{
  "n_layer": 8,
  "d_model": 192,
  "n_experts": 64,
  "experts_per_token": 1,
  "d_expert": 144,
  "d_shared_expert": 0,
  "activation": "clamped_swiglu",
  "moe_layers": [0, 1, 2, 3, 4, 5, 6, 7],
  "router_score": "sigmoid",
  "normalize_top_k": false,
  "routed_scale": 1.0,
  "balance_loss": 0.000214,
  "balance_bias": true,
  "router_bias": true,
  "scale_expert_input": true,
  "init_std_router": 0.0279,
  "lr_router": 0.00138,
  "vocab_size": 4498,
  "norm": "rmsnorm",
  "norm_eps": 1e-05,
  "tie_embeddings": false,
  "optimizer": "muon_variant",
  "lr": 0.0154,
  "beta1": 0.95,
  "grad_clip": 2.0,
  "batch_tokens": [32768, 65536, 98304],
  "seq_len": 1024,
  "train_tokens": 562900000,
  "steps": 9667,
  "dataset": "wikipedia_en"
}
Below are experts of layer 4 (counted from 0) of a mixture-of-experts language model. Rows are named router (the router's row for the expert), gate (a neuron's input weights, with its number), up (a neuron's input weights, with its number) and show model dimensions 0-47. Each number is 128 + 24 x the weight over its row's rms, rounded and kept within 0 to 255.
After each expert's rows: a language model's description of what the expert responds to. This comes from a sample of Wikipedia text that the model never trained on.

# expert 62
router [ 53 104 101 142  65 138  95 141 138 152 121 108 128 176 110 108 161  85 127 111 143 145 107 163 120  83 117  83 123 161  93 103  99 111  96 123 146  76  88 125 181 155 124 153 124  96 131 123]
gate2 [ 77  99 102 144 137 119 136 148 132 113 155 117 123 106 117  84 142 134  96 119 126 155 130 162 159 131 108 126  92 123 124 121 105 111 105 132 114 126 123 113 108 141 102 118 125 108 113 140]
up2 [168 188 145 135  98 160 113 142 140 111 105 102 114 124 109 100 150 105 138 123 183 103 134 108 144 136 129 109 159 144  77 106  67 145 118 152 136 121 163 100 131 107 129 156 166 128 145 142]
What it handles: Year-opening digits

# expert 20
router [152 126  64 114 110 109 118 156 100 138 132 130 119 147 129 125 122 115 132 107 141 141  46 139 133 137 173 105 118 137  83  91 125 114 135 133 123 109 130 101 168 179 158 153 127 158 131 125]
gate2 [149 107 105 142 145 148 158 149 154 121 105 102 108 188 130  88 120 115 116 108 123 117  98  81 152 158 134 155 125 180 145 117 103 132 138 146 130 142 103  90 168 137 150  91 125 113  96 118]
up2 [148 125 145 175  94 121 123 153 109 141 185 141 158 131 140 110  66 114 134  76 126  96 152 125 101 117 163 135 115 150 117  97 139 152 162 108 116 111 122 167 124 167 154  83 159 137 114 124]
What it handles: Institution name words

# expert 36
router [129 110 109 136 111 129 149 105 112 142 154 140 134 172  93  93 126 131 137  76 149 200 153 127  94 162 139 129  99 124 115 102 119 159 105  88 127 118 135 110 131 148 102 121 155 143  87 133]
gate0 [139 100 122 125 108 151 127 104 134 116 170  62 149 149 162 110 113 189 156 122 136 128 115  97 115 121 124 131 104 179 139 137 117 150 151 158 158 110 176 117 132 149 139 171 108 154 111 163]
up0 [135 116 100 136 172 103  99 100 153 104 143  90  97  93 122 119  65 181 105  94  98 142 152 148 123 104 137 125  90 177 107 120 134 108 145 124 128 140 136 133 140 148 126 153 146 140 134 139]
What it handles: Verb and noun stems

# expert 1
router [ 70 140 100  89 111 100 150 134  97 142  94 106  89 143 155 149 153 133 143 109 190 134 137 145 102 126 122  99 107 171 127 143 125 145 107 135 117 115 143 127 153 147 116 158  96 110 111 118]
gate0 [116 133 130 117 132  94 173 129 113 136 101 163 161 142 144 152 175 145 134 131 150 126 132  92 130 164  82 158 165 106 142 115 125 148 113  86 132 116 133 117 126 147 101 126 172 120 122 152]
up0 [108 127 163 150 157  78 106 125 128 137 141 165 131 126 127 162 117 172  91 128 176 149 127 145 118 115 119 125 120 139 128  90 118 127 121 136 134 122  99 105  97  45 137 147 122 114 126 112]
What it handles: C-pieces and hyphens

# expert 4
router [143 105 134  92 114 150 167 125 103 120 131 104 156 135 119 121 121 107 107 110 171 139 114 112 123 111 122  94 130 145 119 145 117  95 130 143 126 104 115 163 140 181 103 117 115 132 134 124]
gate0 [129 150 127 139 121 104 101 108 157 128 145 129 129 166 117 119 138  95 128 115 139 168 118 146 108 117 123 103 144 160 131 144  77 130 139 138 119 120 116 110  81 148 166 125 167  86  84 169]
up0 [136 167 109 127 128  99 122 114 124 121 120 143  98 154  98 129 137  80 143 164  86 134 142 131 139 125 137  92 112 146 130 114 156 141 173 145 131 154 132 155  93 137 161 129 121  89 139 158]
What it handles: Infobox and table fields

# expert 21
router [ 88 106 107 117 103 123 129  84 100 134 115 133 139 147 132 115 105  94 126 121 127 170  94 125 107  87 142  87 144 133  77 115 116 100 118 110 124 127 102  97 145 114 106 112 129 159 113 130]
gate0 [135  98 130  99 152 115 143 104 126 131 115 168 109 125 120 124 132 100 134 105 152 143 124 121 176 150 184 127  98 142 146 119 102 176 182 101 156 141 134 131 111 148  99 155 138 129 151 132]
up0 [120 201 145  57 122 147 110 154 146 138 133 115 142  87 111 132 116 113 139 111 123 152 128 111  83 136 161 147 129 149  75 154 139 133 136 120 139 126 130  91 154  93 107 102 120 102 148 141]
What it handles: Mid-word stems

# expert 44
router [138 124 104 144 109  95 151 119  98 146 129 127 161 129 123 137 159 121 129 104 159 185 138 125 122 137 150  59  84 191  80 116 130 124 122 111 163 111 133 101 155 153 117 123 107 167 125 110]
gate0 [104  80 110 134 138  99 119 188 134  94  82 115 160 144 191 123  86 119 138 141 102 103 132 129  91 160  71  93 126 103 138  88 143 115 137 116 117  97 130 105 153 135 105 129  94 149 144 163]
up0 [167 148 119  65 115  82 137 143 118 130 139 135 132 122 167 137 108 133 172 168 139 148 107 137 156 121 130 121 125 144 132  89 130 139 139 120  86 174 176 127 139  94 124 173 126 137 140 111]
What it handles: Plural word endings

# expert 22
router [150 145  91 134 124 141 127 134  44 130 125 140 123 142 137  92 152 120  95  99 152 168 137 135 138 122 134  79 135 143  73 125 127 123 100 131 152 124  99  90 148 114 114 172  89 162 144 155]
gate1 [110 124 111 147  88 117 181 115 123 112 145  99 150 149 131 146 128  91 138  92 119 120 165 148 107 135 145 101 127 124  98 115 149 124 155  94 125 119 107 106 177 192 121  67 124 186 140 123]
up1 [132 132 126 156 122 154 127  83 145 133  98  93 177 138 108  90  92 130 125  77 159 102 153 122 108 166 114 141  72  93 102 118 112 154  67 147  99 114 101  90 118 159  91  87  73 172 141 151]
What it handles: Name-ending syllables

# expert 46
router [110  99  86 118 137 118 131 155 100 143 156 119 131 161  79 120 134 135 133  77 127 143 108 151 143 141 156 120 106 168  99 117  88 159 145 105 135 129 143 127 171 173  99 139  94 113 151 136]
gate1 [133 102 138 152 129 131 112 102 123 146 117 135 131 133 105 127 195 154 120 124  89 143 135 101 159 113 140 124 120 147 111 106 105 169 144 111  72 138 131 105 138 161 143 110 113 134 167 128]
up1 [135 137 131 114 141  83  89 135 144 191 153 119 145 126  94 142 120 136 137 157  94 127 130 124  99 101 130 121 103 155 133 113 129 176 164 112 140 131 121 109 161 129 104  83 115 151 139 118]
What it handles: Proper-name components

# expert 8
router [152 140 138 118 118 119 156 105 119 149 127 111  99 140  80 127 136  93 108 108 158 130 109 118  72 123 149 103 178 162 144 132  78 125 125 130 137 106  85 123 149 150 102 156 102 159 136 132]
gate2 [146 161 115 157 110 141 140 167  75 110  91 107 142 137 146 110 146 120 140 144 128 102 100  97  97 145  91 113 130 110 170  95 134 124 137 142 123  97 176 112 125 145 146 134 123 159 111 101]
up2 [122 149 115 166 106 136 127 119 141 135 152 127 108  97 127 132 137 124  91 148  67 140 107 130 125 120 181 125 102 135 158 146 146 102 206 154 120 146 122 135 147 162 166 154 153 126 112 134]
What it handles: Table separators in stats

# expert 2
router [117 132 132 100 127 120 160  86  85 135 127 120 117 134 130 119 141 111 131  96 188 146 125 143  72 125 160 104 169 157 111  87  86 132 108 121 107  86  96 135 169 163 102 163 115  98 153  98]
gate2 [ 98 132 147 106 117 142 149 125 175 124  75 134 123 129  93 128  95 122 145 105 165  95 113 101 145 141 125  81 127 123 161  99 101 147 139 146 163 120 103 101 145 134  85  99 190 118 128 105]
up2 [127  68 116 128 136 113  97  87 147  94  90 107 124 100  88  51  90 120 132 126 108 133 141 122  94  95 149 121 155 125 167 122 101 136  86 153 127 151 133 138 118 106 113  84 145 109 133 102]
What it handles: Table cell separators

# expert 19
router [ 89 151 135 133 115 137 118 134 102 126 123 111  94 118  70 108 100 132  77 102 130 161 127 120 129 116 163 110 106 185 100 108 133 142 111  60 141 130 120 107 148 140 152 167 142 135 100 117]
gate0 [146  93  95 133 104 159 114 149 160 113 123 119  90 130 123 164 182 128 121 144 115 122 102 120 168 101 134 114 135 132 152  96 164 147 147 112 115 103 119 157 158 154  96 157  94 138 149 116]
up0 [107 110 123 138 110 116 139 145 139  96 138 138 133 152 134 151 144 103 159 104 122 112 115 101 133 101 121 139 127 124 123 150 144 130 131 144 123 143  95 108 183 145 130 153  88 118 159 102]
What it handles: W and in pieces

# expert 45
router [144 139  94 129 116  98 134  96 114 142 159 112 139 154 126 152 120 111  60 116 140 134  90 155 100 154 142  87 148 140 110 133 152 131 127 126 143  99  89 106 125 143  87 135 125 129 113 115]
gate2 [112 108 109 131 138 150  82  73 129 144 122 148 101 145 118 105  68 130 111 127 150 140 143 134 134 103  96 107 123 188 148 111 133 158  85 148 131 133 125 129 181 173 152 158 125 111 146 118]
up2 [ 92 142 126 167 165 146  84 145 138  84 108 147  96 136 103 120  98 124 100  93 108 129 149 114 103 103 116 118 160 114  97 138 107 131 138 112 153 110  68 105 137 119 125 121  66 108 180 140]
What it handles: Car/ar pieces, LaTeX

# expert 49
router [137 117 116 135  96 113 139  96 124 130 127 100 119 110  96 136 150 134 110 106 140 164 100 127  81 117 130 102 125 173  92 112 116 135 117 117 156 108 138 130 134 147 164 131 159 150 120 130]
gate0 [155 182 149 118 117 150 125 134 125 158 133 145 138  88 145 129 138 138 146 138 110 116  88 120 145 133 161 159 126 115 162  93 141 164 127 156 111 114 143 150 100 157 128  96 170 134 117 122]
up0 [139 138 123  94 131 155 110 146  90 139 171 122  88 145 112 106 102 121 165 111 111 129 113 132  93 128  96 154 139  88 127 110 133 112 134 116  98 117 156 118 124 144 174 131 153 161 121  61]
What it handles: Verb endings and modals

# expert 35
router [ 83 142 108 120 124 141 162 128  88 137 135 131 101 143  65 109 141 104 123 132 118 155 102 131 115 156 133 106 113 155  90  93 141  99  79 124 121  95 128 134 134 145 121 104 149 102 137 113]
gate0 [104 150 150 132 141 155 136 127 102 155 143 124 138 108 109 185 192 146 116 124 120 126 126 140 122 133 133 104 115 143 107 150 136 149 117 107 117 151 103 107 130 143 134 154 134 120 147 128]
up0 [ 85 110 161 130 154 133 132 156 127 134 119 127 104 119  99 147 139 134 118 110 138 151 127 129 131  81 156 129 131  78 144 112 104 103  89  76 128 123  73 106 140 102 181 168 107 161 123 125]
What it handles: Capital word starts

# expert 13
router [110 124 158 147 125 149 157 153 100 144 130 109 135 123  86 129 127  94  92 111 126 125 115 140  84 124 129 127 154 195 113 158  86 109 126 118 139  73 135 114 171 146  96 126  73 148 155 158]
gate2 [125 147 136 132  87 166 191 155 129 160  98 105 109  62 106 134  99 157 162 149 132 133  91 147  96  92 123 137 124 162 129 109 134 117  98 164 165  91  80 152 149 126 117 100 116 144 151 121]
up2 [103 118 109 109 120 132  59 106 135 136 118 102 140  90  84 125  81 133 140 118 149 156 151 162 148  76 109  92 145 126 140 140 124 152 103 135 153 139 156 136 104 141 162  91 121 144 106 137]
What it handles: Separators and dashes

# expert 16
router [119 121 133 173 153 137 130 112 118 144 149  99 132 150 115 144 137  99 111 130 171 148 112 145 103 105 183 137 115 143 128  89  99 128 138  91 133 125 147  81 175 120  95 151  85 121  89 130]
gate0 [139  95  94 150 149 102  84 159 161 137 149 149 129 143 140 126 117 101 102  94 142 112 148 115 158 141 127 173 171 126 151 105 109  90  93 139 126 123  83 122 169 133 163 126 106 119 128 112]
up0 [140 124 159 146 134 126  75 166 110 143 103 129 145 100 126  68 108 101 152 145 142 117 110 132 125 134 132 138  95 145 122 143  87  95 114 159 174  80  74 146 158  69 165 109  99 145 125 135]
What it handles: Infobox colons

# expert 39
router [130  97 109 133 134 151 111 100 107 108  97 123  83 168 107 115 120 111  90 135 151 139 106 139 126 104 123 163 168 131 133 109 109 112  72 129 133 112 145 151 140 154 122 171 155 152  80 146]
gate0 [161  86 149  97 111 135 129 113 156  93 103 119 123 137 112 134 156 162 102 100 143  87 123 152 101 129 141 159 141 164 162  94 114  99  73 120 166 137 137 122 105  88 114 124 149 127 103 105]
up0 [145  98 157 123 141 128 130  98 148 124 183 101 128 145 133  81 160 134  83 118 144 150  86 142 146 116 121 164 157 145 107 119 103 129 190 106 201 141 150 105 100 129 116 108 126 158 159 148]
What it handles: Word-initial pieces, biology

# expert 58
router [128 137  76 114 133 110 157  90  97 138 122 118 128 148 136 139 158 109 134  80 167 181 102 119 127 101 140  65 145 167  79 101 121 107 115 137 140 121 115 147 118 136  96 109 152 123 129  87]
gate0 [129 118 113 126 121 119 137 135 137 136 144 170  76 158  88 131 101 159 126 107 160 110 156 108 142 118 171 140 130 118 150 127 109  96 114 182 146 102 104 129 100 121 136 159 108  90 172 141]
up0 [ 96 141 151 131 131 133 113 132 143 114  97 105 148 135 132  89 132 135 140  96 127 160 101 166 110 159 105 122 132 160  83 124 130 146  89 153 124 125 138 126 164 145 117 166 155 109 125 102]
What it handles: Past-tense -ed endings